Weights of a small mixture-of-experts language model, trained from scratch on English Wikipedia: 128 experts in each of 10 layers.
Below are experts of layer 4 (counted from 0) of a mixture-of-experts language model. Rows are named router (the router's row for the expert), gate (a neuron's input weights, with its number), up (a neuron's input weights, with its number), down (a neuron's output weights, with its number) and show model dimensions 0-223. Each number is 128 + 24 x the weight over its row's rms, rounded and kept within 0 to 255. Numbers have three digits each.
Before each expert's rows: "comes before" lists some tokens at least twice as common just after its tokens as in all text; "comes after" lists some tokens at least twice as common just before its tokens as in all text. This comes from a sample of Wikipedia text that the model never trained on. Tokens count by the router's weight.

# expert 127
comes before: "The", " the", "|", " he", "In", "-"
comes after: "=", ".", " However", " year", "\"", " however"
router:132076113102154146140151131149121114123107109141126086138102128119131152135150123116101090113110124124113051121086143094095083161113174117195153157100114102113119153118110164108089148147132164112085124133126145133099145125113161123118112129109144122116136126109124132098124132128130129113080164106137144111169159117106141119130082133171136122126096140149105102129162131133118112097156138160149128117072149113160152135135118150178132162127144109117142149110154116152161175139120158125130146124142103143106106129143104110086123112105145113102110122058164171150169128127176120177112155112131152126121095139124147114099126133138107170130155134166129084132063150148100122155125
gate0:126134105124148155118105090170142142104141114129139119160117181134104133124112145108136136147094113141159123126136143158111165141155122131108121144145149102116131097129085165156103186125173136145184127107132135111120122132145124148116109190094115135128153140134150131093134169114123187093113128127184126125142121133126115158177142114142143124155112179162133145126103146094077168102164149104097110167126101128135101086160115110138145115116121121144092130181118127160111142126131107144084097146147155130121140124109115125103159144156115128111086150147086100130182153100138135139090099151085082106105113145141124169107163147127157128138120085126173123131165114108107167132117
up0:143116088122118100087171145134138122118135114128123116129138126103095133110123055182138119149128151119152112114117115139107118107145126155141135131128143169148122087116107138144106183151148100115123116090140097157167108132121114127138125088099147137116126062102117093119141154139118156113108097176126091122108143143093132130072106155098153112131108148123127130142140179130149126200126143112138115118160116145138063110119142092114181084139142133139105132142148118156089123098145121140148067149118139142160132113145134142080132128127159178128145131137121108141136182147096121153130103108126164170122143165114100134134133107140155180108159140156108101112116158124151135173130
down0:156089101170193143123138143129133140072110100135170103122101095131134085113103157163087129085138119112121099184081132106162118113156110140119151120113128125168132119121130132108174139145159074108155125175129119161157139152147157163138165118140112138147123128110065167147144114136113140108092157169108138174118147102097146169139142097097138135147153152134113122102176141136169115125095119150137148144127138134142168137122118128137135166143147130119144142096118152133104116147172115131104133106178120131164125090127148137120115085128110160146119147151130150110152125131126169130096121126108157078135144141109107124142174133124145126095130150084148122096094140116137114147085

# expert 23
comes before: "-", "|", " Pi", "  ", " '", " •"
comes after: "\n", "-", "|", "  ", "\n ", "\""
router:114117112103161124122146096108116127116114121121124086195116121129130126112162106099116089111111157133162092128173123106113126096119129109122131156140117134121115154146084156119144105118118128152149115107104152100168178130135114120094127130111100161118128139118100119121136130138176130140092119087164132146146103160151103145148120103167123121120100128158086101122135138136101123129117106128095120156153200147151117121114150114148114126165151125104154133096111079126076141161097174127114132123169132112132173146149096128164112129107115128130107157151126102121120134171189159109130164081158087134133154160124174136121122126112166123176141126083101133160136183118162078109110
gate0:088098124152147153163157156128075106109149120122086121107111148108113162129116160177097126056090109155181102099101120119131109145126099112161145172145110089094131142118124133134102149107142130118134104168107128100101148127131120152142120129135133138159165117110082110101145114145161088114100119153125139103127111111156154178135112134175143154140104133136127113105152134108092146124151143146116113156096128121196092121160075114122095117144143110135156149144155097115144113138110107142134173091106152098128148126126108099158143133161151098097117116124143144109139158151136162143180126127087121144155131116127150144131163170110092124118136152099084106148093133096094137146123
up0:091088121129134176135121159125104117110170112132102124160095166155128134136138152129125100090095100121179132120113171126102099149130128152142137186179145120138100164142107145116106142137109112181149104134101103141105123118132149136120105110153147163113129098136097122082153110147144098113069125101117092130108126124132109151160103077141122117129125173059170087105100108142101147116125129118130106162076132117173126118146129129149143155097179104096160137136124079132137140119133119114136145115112139136092170128155129115134156096153124063159138112114127171097115126132120122152171115141120103085131123143113135164142148129122111132125094090140122142130146165081136132124149
down0:097124090129123134130124089087159128128101161152125120153111136152137137109107143123111122167158155165152165105125125160083140163127162111130173133131173117142160115141156164115101114125146146130147120156149180106119124124107111132109130141133107127159150128129122102127134145133110162107167120104135109157141159139160095149103147102165148115143134091167122128121122176071123088121152144108119125127124104175147078110153149091159125135137152113169165084099119135170158090111108149112130129096093100136159142122157119116131142092093168113125140141177138177082103138121084155177113164127109110129138127134139108152138169148189122139132138156120113123120134168174160140134133

# expert 112
comes before: "-", "|", " /", " time", " other", " year"
comes after: " of", " from", " in", " with", " by", " to"
router:121120150109136131130154178079130123084144103119156097111134140188130142096168128141118082122100104098141088084173118136116117078113123120130144126099119138145142069152116137165125086136125165145140117128156123085162148133142111169121160122116129156099070129107170133171107160145122148091143104148125145148135117152156113111123118149131132133152107151120063093147136115121123108135143115110116111169183128106159129176145168145127129125159105133121139128097141121119108133134153152130096121110131166116139142149114116134116144118116164074148110135127107142152114115171136155134099127087111087128085129143111123139153066148148111135147184132106125172150165127137145136091108
gate0:130090146106119099083140138123148110156151116111126134148101168123115153135175139118130127120176084112170145102141117162146089135099138123174111101158148163105121123142117148171144083145160126106160131104144110150112136137135136127080144107149179128174145088147130113131108130115094119073136150078145095150111172161104109090122119114129149148141113101125137110135145095124126156136133156094123146142134182167090107120121100120119179132119161141124106122124147118112093113151156134111156111146155146114094168110144153124084151085119179162166144147082135146111154141109122148131117134088112157109175112160138122136152113116105156122173115155119141140112156089152143125153130
up0:128157124153136139133167138125120117105133129100154078147086140109092140134134129123115141130117102118111122097143118181128095140123096129152118141158142142126039146113125123132122156131114142114155100123090133117131138145127104148117102131118110157160140180169141122104103112126151167163148131108109147135151141135125110151134105153151145129152114129082138091144178164130112139150132145122145071132095130096135132118113157093135137129132163128064137146098117117169147184182146146151162142118129141116135166136098118102077104133136136130169176131097093093128109138123159114127136119149156136134164142124144169155130112103160151125203087141120135121091123173157083103126104
down0:128142152116095110099126131120116155098185149111106150109140128140113125122140129100131143141137093117112148159102161106121122120160142151130156126137152120087135104116148111177127101137158113151145101142157131146150112114125151122126088132175149144113127145130130113114112148124116127160088145104140140137161124189131078147076111129151140151148105075166198189124149145099169108104174114132121121093156104139096146173110130101152145131129121102111148129138154079124131097117146105086146103113124131156146104118171161122139094123091116077141120097089156115117149130146123098125139152173153099183163084163144155147158125130182130121119163149125147133139100130130134125117105

# expert 22
comes before: " |", "s", " in", " of", " to", " for"
comes after: " the", "|", " to", " a", " first", " He"
router:156118124114079152159142142111103152116130083132107125143137069150110116105149148119168138124160133071158127100104133116095092119165105109155173110136146131131129153119149134121139120130130117089125135089131130171184098088134098142179141101158113113084164129112149097193134066132098146100125105176111112119132123119125101101110127138134159132157118152114102134120087150063178080120132163124135118086091113151137129164158119120086138126088113098120103126109119132171117131138098109135127122083133146145139129114123129133137138132132105125165165125130142141112100137079130122145174143136127117114142105105105143157127112133090157146108133173138121143161146141145109111094102
gate0:127162141113110116100146145090146129133119138065095118116093113136094102091114161108132112091148148149147141183105096162099098129139125133164130133118154153172144126106119118102124099129140140116159110145159124116135174096141115163072100097150103130121133139126135121143128147165121118103123163102132184183143154151139163154141122108084121104121152100095130154116128158131148105164141162103123121094124113157131148094108107117126097134138142172125123159152118122124150114141118127120125160158121068098112079123141141146100106091121097097116132118106101120108191108157105165140097131103149126116119099112120121091085152154124143132158115134142118106151163157098109184172138
up0:129119127136167105104111116131151109104116123152157147086130127146118162135116095135142141144123132122111136136156142128134136113127108118072104146158142089083144099144111094146127159143101121150145118145104122116118087161155110096145130137146146082127127132164140100083079146141147089125131145169122081105123172107078095125093127141187109145077127107133125130127119130144145109109146094174149135136162163080155144132173143128157172114132089135116105101130133085171144173140143052131110147104141154132149151118124090129140137152129164152126103103120140102164151152105118127137158165122108122143137128140132137152075095109131114104118065103149125158085122092127115116141117
down0:169106106154085125171131120111131089145153137184172129140144127142148082134122085102143126161096125135133193118098150094148183170129156118131140100087117113108105090132143114152111118156114129160140121147070085114129128121113138085122145093166101180103111124131116117161118137149078121086122113159158106166121142094114154130111135121120141143126146061097127118121113135108149156103121103125156131142147154147150139132153100154098159142132148105148158126117109140100144122097154092089156156127148084132127112115150113125149128135159118113125099099092128146094160114127148105094110113133082151109116131131164147123140102130158106133155157133155108149167101137110094152103125

# expert 18
comes before: " |", ":", "-", "s", "–", " ("
comes after: "|", " |", "-", ")", "Scientific", " Time"
router:117123134079119157121177105088126138130139104130118118168167122145133128131150129114185167109108092119133123133141102140128166070108116144162136144108130111132108101130116181176095127171129144104158131142105136093147133145127129172108123100110119135124126116123128135160099127078120096144170111144113098148154133105120128135127152157101165123126111132158129138163099138095089146139133097143099120133143156127108151136145098167098141128160100084143125107106096089122086165139106151125172131149188137130128174135104105117164127128117115145171150130110121156122103122154127135059152152123122061195155102122145133124119128149094142100144139166153131139146134093123116105159121
gate0:128152090067165143137115137118123169137100130154110100091136116129131136117091115142140127188070123154095103124153096165145127146118087084135090132105143175071142118177121149109159156133137165126124171094103076120103085110106154121140101107137150111082114103131143162074166121136158123156133100109128125128131119147132115110112157137101130153139160110113112102137136130161126097088138165083125125128136113137127144127109117127078110080140103087121151095145100137102122123141152095157121089155159107155135120140124100095140117101114121167146158120143133118134106107155099164140156076119122174127122137111121125116120120128118132117139131140164171143108131131074148125154117
up0:113107144164107144102141132165080072117128162091142169144135122138111091101110143153074130073193144141131108145101173101149075140134140144106147122155139095195147102069141117118123133092128098126160141165126118158107141117158111142145138153148120117148141110138132088137122142166122111126131142143116150151104151100129152148145106134148085126093128112113140161102135159128103157128116115169133159127086164105101154106166113151108144118075111130115077156151098109144136136130115142111084135153088115089115122120109129113113138109140165109142118111118122114107130138096135124144123168120137112118106144168135090140083128131122081141138079156143134146122139148134142105083151
down0:136172134144096113135150127128139087164147096166114103163108106132116114164118098116107097051148148168141085127125152102160126166127127095131143118118141139198140116129125134162108108135123137120126156138152115123131113109113089128153145081133109139103144132132138166162154098143118133108133094124132110125134166134124097087078125126111135093183124122109199144142114145124135136129121145157141181142132140131097089115133074084162156119150089114101108132159108119144124115110147110133084086103091123146112125130123144129132119147120132098144152127153129087116104147158117118107143172089107130170145112158111154105159146120131154164186103155089122112153133136101112126107097

# expert 79
comes before: "-", "|", "\n", "=", ")", "The"
comes after: ".", ")", "\"", "\n", "|", " ("
router:113126109104123115123138136109119123139100125096128136157191118145131147128117156110119156115076167119127077140130145119156152136083149127146123113107140092118091108106086145126111097154115111139072123160086137100072141132160147159088126133119119132086117099144112144104117139095096068119121140136151163089153107136139146130132138146143178135105136134097184136159161130108098126118146124103102122111077126128123192139137119187140121149130138124113136141145124129107154137156134140091125164144111135109184136101128111106158139103129143075087117146138130119104131095161141112113096140122135125132112095128147140167114109164154125093081121142153130128156104061108086153139146
gate0:143113138126156126147098183139114082117134119132120093154108122131113091170098133107094113155121127184158140112096146124100122167146147136149116121116108064145165120101125131103123163139104115136111116119126083115081089140120116151115130108169119131114171119102096170174113085129121126160130118143151146172133150173143155150122131072111102134114148109141122113141099161169163102077124177108112140114117145130146112136127154126100140124137181113095110117140164136114157118091165198138102119144109119140102136142128161112145132096122085141113135151133150135168143126116137112132133121126154101119132118143116139104162138133159135102093140105095149172145150089120116115188162
up0:137095104134149098134154106112128166093091115121130101126129153117094154137123100105093157120091134178113141111129152113163133144123132130113161109139166066142189166122149169130158116156106125174129128125097157139135124132092128145125135139156102166103105143141072136139142131082157130170184172117148167116125124169162139171102134137125141096103123117147150120124150154154142106084133168104103159132125089142127060102089143167152159159095132148122099119099123104146127148144132124106110162140146113117138148096076088110135114122122124084092131121136153110147118114130145121088117134136111091141145107133140164153086157138130119102135118134140129132172118139115162116155140
down0:138138110135110152118113144077186134099105173099140131103111149138116104164110127106148127155150149080127161174134134110130149146116141109099148147139184145091164151101131121104137104102120137123113106137139125139108124129131140118137148116128126151136108153126117103103098122140179140144078114120144140130145117160146133114136149114129100137164137143121131105117165098123150110194144068140071137137134124154146119106124158141170135123124156180115125132122142099128129140127124123128174171141132087136115104084114131119116087190176164107138087117147113128153151077136085115121123127102093170152109153142089168156113097085142142106132107134127105096121093183145157138138097

# expert 25
comes before: " a", " known", " the", " also", " an", " used"
comes after: " was", " is", " he", " It", " He", " it"
router:119125111134137112124127119125148094111164120146155132076100148154150142166115119131154132104141136103153128058108124090161135080132128107118145119132186119140164092143133135145123123152111106129121110101090097124140142073143149142093123114127108138135087093147116106153132119147143096156177130134148128122151098099104114079126129159075161111086128166123111109097116140156168130132106159158115128097163172120158089084125090132142135112121114128136106119092100144116138197116122096112121121095117141163153128152122069081116123096118130121131157157094111131105097104148135109131102125108112106137121140143114135189148131146111110169105138151160119126156123137097159153106080
gate0:130094115147148136143135104191147114101161111122168083083162177143136137193114183098144161151118109112108122133150143134131154122115129103127120141169086161171183185145140118099135125125096156153153126108126125176126095110111142103170089125138143147132120157138105142108175119158131145149142128138117134096105153154151097143092150120126135186113136112116109139112105138081141142125146089089122151137053125117104089132135096108134134141127147117165127099117095106106121126116128152116134085134108098111171106095104175133155119115105141131139109142121121133116142121130127166123137135134134091108150162119130100160175133114104123114154126123112133167140151103142098139101099
up0:108107131111094064143152129105080122094136137139142113173074093122139116135100115090130106154133102162117067134121121148129104108144136121166173146135152153143120127146156100144178138077137125133104174141129137131128138149153106149132140105136151112133137133133145110156102097146101102121135128149155095126087155128169086128132141116136145064114154123080110131146159163119139147149124125124106116145110127154209150156136182163084096140149136133144120149145155153204166113149128124143093109111166155145133144110143140123122101125123143119151076129129108072130150127135108124118119100147116127116136103108124147133130093140117141106128122116101160089119121170087137139140150
down0:134140125171117121130107169196125142118099144130129136120118129171163124153127092114113150121128119144103127118153134135105163148137124118114135133151091130094104134150099110114165128125118145115135158128092122129154115086137126123118121125124126134084081139137113151133069122123120142152103163129156086156125148142125088175119176112132105156144165093135138143178135154132159167078132120084178124100117115133149123133097155096143175124138152136143093096103135082112148110143162094092142135132097108114135089113136165076100168128102173141150131129105111163158126155123153123112158165190141151141156112098124119089145116158151127145150152143164138131114109099144086161147107

# expert 97
comes before: "  ", "\n", " 1", " 3", " 2", "|"
comes after: "\n", ")", "  ", " Win", "1", "2"
router:152135118126093139174164102119158181133165154179110110158119116142120141101159134157150132170150151113113161108146121099155132107138133097123162164135131157105084141153151130138124140127078149100137098128130159096172141133184103141119143143136152137093119137133137120181118137124107107107118154151151087082164146147141063152146175152160118119134091118151122128148130142121162108067137153159161125137117159115113131159160118131161177104093134109125137109129136098114115174157132132111134108085130119139082139097139103126106139155096104154111112106140155125110105160110118102135124144142155097122108118175142148148108112133162121150163143117099129102155121134186097118125136
gate0:117144069139147149098153151152130108099123125152094123125194092153166091113113105101155116116096093125140107137097169118103108138132108103126147122148072084116104134147118095153124163142132133146103143128117110114106108135130099139160111141116093118152112197119142147110141100109119176096145142121116168137100124124139161122128099128167130098127127183084113128170121150130077124093117123162187119120134135118103113150096127186141106122138118154113127137135115124081153109146138106117145145156122157140127074155134122131147157143119113132105122092107164142158123176126199130118106105132120130120087138156148136134111102118094137120070136098130129118129133151143089128122160
up0:095113128161164137160119152145118178124111130152108063083146175129131117158098100159144154151106129141153115153085152103142156106125130148118143130106173098119126143087108154103139125141122130127119148165124109140096130118153149127121095130196142091114115145118120126093079176166127133139117120111156145101155103116134099137088103119159122126149160152152155151124105154132164110120154138133103126142093125078145154118123155156110123138103129153099108114157124151089116135153120099161129146174108100102126087086138124122147153121121078128149175124117130120152146105119105145142167105156137120127137093131113086099120119129109133117154141145147173152111054142150081168139134
down0:144133140098136114135161125126111085153180132122119122109191104132113142137147070149122149128100130148126159138097144128123117149126104167155132166133139135097107102118120153110101137160119142137138121147109117150135065126088123131124108116113137109119127122162206129148144124163100130124101083118098071083113135118103133115109141097135140135155101144140103107079124115141130130143122166118129106124127124099109102133115145171111108128094134060102104127173173150112151119110088150146154085126133082111125112164099141152123109122102145120109138110127150096160136155137124089108178101116123084152124107161096141144153124132116161149076114128083110107092101121123081097120117

# expert 46
comes before: " |", "%", "\n", " \"", "|", "0"
comes after: ".", " |", ":", " 3", " 4", " 2"
router:123118127132117146138137108145145107118126097116144080143153181172142186127127141109093106123018138094139115116122118099152146142161128151101128151133083111146134121149146115173119101178146173109152121146162128128124158137132141173142122185113113132104089196113144120114108118102140115161120131115126083117148147130114132113160123112181164113108130141129145112115146090131104121109156126128115131137133127127134154150098128142116108105109168076132122071127146095125113116171129166157131152098140160134105139147128107068140107115119114132075104126108093136120118148139115140131110124151126134103132101124152148162151098140146156117141127119146176138166104112128100098112157
gate0:141125125143136137139135142160108149077107095125132099109105139147122118129058182105142110151126136140135109114118119128140144128118137177133135109120125105108167107096135152131131160124101137118095124114130161076103091145133110129139141119117137154108130111142134134131134093109128115153097153121104141126136147155118126139160102078141111090169099092146160089098148159159151127094135076125147132101097145073140143133105119143174144175094145141116106149149080135088140145153119188135107153119127130154098120131132128084152124147119090132145100095169123129154147125145148159097134110141121091146118173119127101130110166152083089120178124122072160162168077150108127115107136
up0:107143162152165154138105122144158138120174123107154136119135145110144147082157150149139115073129144126124182139105124122172121123159152121102147151132095141107130159117129129161121121134128152119097100131140117142159127061160124138093099132132130115149123141103096105135121115134142122137124155124088163140080113177137154141129123082134142135133094142130083120131126156136148111174123137104159144106083132111097093120123117154101086113102075145086081093110121109136091113139165127129093152110078154091103119158142146127155150176114155154130142126088078162113122110151138097144182144137087166110131157110149086137143124111147138148089095138147142153151095134102131137118130
down0:115129094128138117151125139139164098169109107128134141132129127120111134104106143118141143099117076134136085138121157109162112097077133086168151139155140132135127147147116109077141162120139134136091145144114100099124102156155105141099111166156141124118114085175167132078166109118154164125118115107133124134179116123135111125175117118103103130123112137116121121120059124123100093127182163101137119107095116149139114078119127143120128139123176105154141111156116122140132172080116128112100109127134145175149097093151203084134142180141092108119146113107110137116120129158086108133123139139074149151085130122106125120113134113188144152146116109122113106118149125151118152123109

# expert 1
comes before: " |", "–", "  ", " Best", ";", " 3"
comes after: " |", " number", "s", " Nominated", " Championships", " Women"
router:147127098133100110128146165118094147154135105122136153156148134160132170151136133142127115164155121116123176130133132113154127121180083115159149152168205115138093139122171136128108087141093132123142106127123148128135164130155122137113139159119093140126102096124135110160101197138124154090156114139153069111126151125103107128115107167141146097150140142144148139129127133133151123119105149087140121092137109148135100142129178135156144146150143062127174113142133090174152174178078171121144105143117135170169143163134100118085141149108134105112101127131133161140054109121107123138091154122115116141113114117154142160118143116119102119171148129142121128125129133131117129136101
gate0:156099153158079125099118163136079139105122100156188115104115161128132115140115122076156120155103128155130141147157152133119116101114112149171139104125110132126156084135101086184175152134145155123127114136160127106125104132129102150102120118132139098154134158096130116128168110132116153108175129139144094109133111124127105117077109140168175158123065119109148131135132083147137117131117121120163112089133126130133128131158122128133106100120145124117124108123132113147090107102159156155111117121118166144117140147124116124124161159115101159100143082131107137142077103093128094150100149084147082083088127159125159151125150131124081117157135089114161190125135088137108124155133
up0:133114095094148093113156135140119124153149128144133118112074106143101166096117123113132096155127148106142135122147117095089132146133114089134134139132120140083124138111156157097129135103125159067113140092153131124127144168115137115152102152138104136110100140130104133119132129110103148146101148136135163113135146137142125124125112137170094107172130189124100106114122151124157111090171093128148106085132102121169122102162142130135119139157119137118131144155087109086128170132113070086130109096104140144159124144137128090145120121167132126158163111065108178142160132111149130138134170133137141106145085128173173109119110113116117131120093081133069135173137126106077114178098
down0:117089159140161173117117147130152105051087126107139138176133103092115145140122123129123134108134162140104124156170133139127115125131124165145127116140135100106133060115124124123168081113108125109143131096118157099128118107136132179104122195114158134144108168128082100120128103143173132127137138132151151102120117169135117154119124118150129119179118105184152107132163134115108124102153117138073135114110113138116159115157197105122122125147157127201149100126114088119110142103103094147110165111145168143112125116116117111119125140101096129085132132137103114155162145109131142127118093165124109111105115126127132132139117130166138122161099142165166142136141145080124148152090

# expert 93
comes before: " |", ".", ",", " ft", "–", ")"
comes after: " |", " (", ":", "|", ";", "  "
router:130111160147109137082123113116140126129104153170162086119118146112102157178108139143132142154145152123165166089109087148055123115142090100116137117140129125135146121161160108182101085139115142140157110123151115135150164181101086098122126142092147120132114097116099098147108125113130122171117143159115083114091140150138113100167147126133172108125138125120102098093150146131117101196110112107160115120145093124138123124135122112113118096107145078137129104133158086103141142157098173087127179147134144119142095151059133132119139131111117110093111121133137137126137159122138119112130101104081106124144176145135132101138157125124114099142122096109082130136134093153111135122127
gate0:115108112139107161090184143145150143147176146140090105160121111151155150106169126160174169113110169100098146120118131145111162141161131142119143117133129122139155107097157120099143124172118140118120088100159092160143136131139165124099145169124131084098112117136088129114171087155104141123134111143107118114100143118108128116134142158149155159127104116140102080136122120144085096124130103132127134156097103139108127175122138143147056131162107112145165117173116145158149118157153157098121087116087151171121097141131138156121152109125093146100132186083098134127134111141100140155107150113118106158108113119124136103160140128152128148095101120117115153118145110111098123177089
up0:163115119129128172130063097132126171072131097168106111090117130114158111120120100104136107145136125121121111143129131096159128109150155151094146092086050138108120173115104150124118163097137115132133139109138129108104136175148114139162106107101068137142130122112099116125089119115147120136138162142125133150107101151116139134131125128098092125061121129124158152123146118175130145131124104137124142108104145085128191096164124132093105127131172134128097179117093149128144123105112097158113163137148139084133123102148123136134160155121117112109096095126124159131135117175157152167089130091153146134113148145155126160145106136109092155124125169123153132103119135178117150105141
down0:122122126098106142094122114118129120136125093129157157168104145138114162124090118150135132189107145082168111131136163135125137107084105108162183182124141162118116125153117136128166151128136121103121147140170136167165160171110126089135114147114170187134153163155119148142137134122159156159178121134108125141111121108139160150149099086120137140122133140155123135150085157122141116132146167133115101169091086136128111136132142126151061124131092109125117121123146103112117121121143140166091133154119177128113086125106148118129139077148106157098126094116123140111121096113096127123140091163124111136071083105146137126160111144179117102126137133122143128153124126167151095154089

# expert 55
comes before: " of", " a", ":", " well", " to", " part"
comes after: " is", " was", " a", " as", " made", " are"
router:160113096100130167155152126125171125102151127105177088111148139119129164135124130132139095115155141097116126104106141126095117068092092130088175097144088092124110130124093140127097075139119134090133110116136135111154136141079121130130092129105139136108122147125072105138148142165111129145156125154115129086125099114108133142134112129080151127126103160145105134121073116119158103146146122111128121167135100119162127139120071126129145100091132094151114111099097145083124170137133107147129123106131085108146135160125126082111155158094132092127151123078106189128128131114153129122107108162135134105120149146111128131141119128129139109111148114137083145205086116126174142132096
gate2:151116145120112123181133149089113138159136166146115147126158132096106105119162109148096140139147108110161130155108111124128121103088160140231141083140110152073107139145168112131143104104152164092115157174119149100085147145126141164165131111137147152139159132126101148194161144152159154136119105147082136138111168100120141143093128131115123124137167109127125113135112184082130158141135153096087098104102143147096087119179089142112159112099129099123112123128153138139086158129116136119130140109122136136151122099117134114121137167118117124107119150135136185136085121131123132128152147126130111122144151124144135130108126138098137097154162112130152096142087149148099144113146
up2:119154132157122096110157117156146176105163137157132140115121136139122158148143129146109108113102140090126123170108085138122096127105127126107106112127096137114136147163117148159121122170170180172171103156112117122107190142124112115152144129157102135111132119073122173135152103115137149146097151103105136121164159131150133141173160106101120143116153137120177091111123097133113109091143140134127133141106119130151099115104167112112050166113117101139151132125100167133111116112106165127128134103115107100132117127124091114134091185099082118123104136095131154096130141118085130148126156132077176078131120092129157128137120161141150088120135170143127145114103145118094131147149
down2:101111169141108163121145147104144084113159123135133156154130146130112116150121107103170111105158093145114110146129104179149102150129126119168135122143161114200118140141083121119134121154131118144163110100098144160163153138140158129083128077134116176131091137136147095181077154121129166100110120117114111156125125144133109153105094134123116119148125136128127112137116109144127155124157194126129141091104156156153137115139057157117085097089137132073160159133109132133097091149127113135099116132112097118145129129122149120117129146124174140139120122125114126140131139120189109168123091124074125146076113148147153136131095149131082135101127125122119132096151140125169134118168

# expert 26
comes before: "\n", " 0", "°", "  ", " 1", " 2"
comes after: "\n", ".", "″", " 0", "  ", "°"
router:157168085134151146146114156092127096123170162081134111099154088144086158110118100121082123145152115081147147148170145130091137134147103147116162114136106170095096111103120137134100122126132112094136136128117128087109200114118152159134131097154112147138111143097163127161112100154102155162134165154126107110137153135152135088119137175096144122141135107109126133136147112131148113125155146083140101112134165122149162140125141154139157116145128126131132162144105136138118164160102087129086116124132168079135129145162075133155117086108130138117100094162160147123095170141127129122076119160135128089087111131145134133107074104142125118139103157164132150142120123162120123148122
gate0:128172126121151139143134136080133114154136156121141135135163112195113140122117146114144134126098130114164125119122142136126106088097070120152126151083135138143118087110108135119108114159172164124106123157105120175094153114110132152118158103156122135140127148150140136138150100118096146137105118108115147086122094141115111102162178155130125138152140181095116174093151143132112140130137143126163102092126157134105150131122145142119160146123146122154113159116094138140125122167076084093099125112093135131162097133168153156160137102117108153122119100118141108174099134181129161107135093143123113094159150142142138184111090133090069077129093127127134112139143115081133109163130
up0:120113146143121113099087142122117125146111135121123143114112137060157141132145139156129127149175068139137129137131117123150136150129143155113114125177167126114126127089139142074152144118095095112126109136121119096152076140107139157140138120120135085116139131112140109124134133124144105103149124124121107159146115129155151140104082119139118160120128109134125111172075140177102149120090085108106144152100146121126107143141073135135113115083105136097118107136105153112098104115163166195162134108168149127095118090104132092105118108099125117144153107112104114095141131103160105130100089137134120187113104104115116068097166117150173156157146129152155131152132085110137171150168
down0:117168132096111107092132146138111125103093109113134141118102148074184113118163147162124120158099121150139122138155140167120088141125141103080128131145150154144102114168115111121137126118127129091116117119114139157149091113158128076175141122129141122125149093141135113107072158110149132163126120144114104128085146110133148137124134112112146131143183114096139155151103125126144138125105128110093136135145102129126154194146167114114172134132146154139073097124081088085172123124133097157127164143135136158165139120086115155141133088162105102113148063134145098119128147109166172153151158088102113130114147167100129139162147120151140111122135081110119108139121100093131153139141

# expert 48
comes before: "-", "|", ":", " •", " Country", " Family"
comes after: "\n", ")", "-", ";", " •", ":"
router:150170116122134118109154151064143123145141133138143095119140106073093153128151105097155126153164111099145155129131152186108142090119124124157167095165160126108069149130106113089120084152108124111163125135129129111126156155133147151141111133109131144151129133126106096121150158096154124181127165128126118150131133147143127109128156161127133132132146132121149161140147189135158098143136165102145098141156125124145168145120110153141169123140144153100112134133155136085103173131120088124138139158168107073181128129111103115147104106092153143141106120141131167100113135141182136101143157143105120132133167121184157115110134123092195104139116140126108129109144097131100148138104
gate0:125156133153099135117161125159126144127128151097124114097145153148160143116086128146119147151142118133133169088117117134139131098166133120088125134152150153101111122147184104180133112136096111131166115135097135166133120131122114098148105117130106125163151177092106124091117137146130074166117128135122095121123152109105096123095102130121146147102129135098105124120153121125133117145071154144173149109120152138172131122159115142116135093135123147097086110129100069161155141132088139156084138068106150118147133170140133091107104120136105128174156138101113144102132134102079153145106104169126111119164152084159126087149115079151152128155122127095110090085130098135132105161115
up0:146103158129141137126095126114128088100129109174122081140091111153155131123139144153137134138126151124129098129108140106125124145100113159163140174109120131166159109094095174121119143121127206109108142113137093124126124098173144162114166164125150133087088158119156120136164106154082140128106139109120140139140099156130131131143100104136102132153134159108121103156132134113116130089175141165111107134133133117083129116115142126142093178132087141128141121152135128107126138103187138115134164145112128152086116149113142179120158166122074106138143131190086116148177127125108133109123141101157132157109124117136092153145119136147081140125167113136112179174152166138133111094113
down0:194161123100129138108132104140126101149159100104122148128152139113171113131151115117131160141166082139168153133116164128139114104128134157126125119138185106152139089137145131160127148184079104121152101101222094117132123149118129114175126146123151113121137156107139124131095135117124134153104142140133138128053150137169142074149131110114147127096146149119119152126118161173114106137126102152152102116115142171180113145157176138127103145131133140112132128143151146123158109144122138114132159140114136096135093147119125128120097100124125113134092131108095120123182115092149205136137135131129151102087122069139140151131118157147135126098133111132128143168138106114104109100129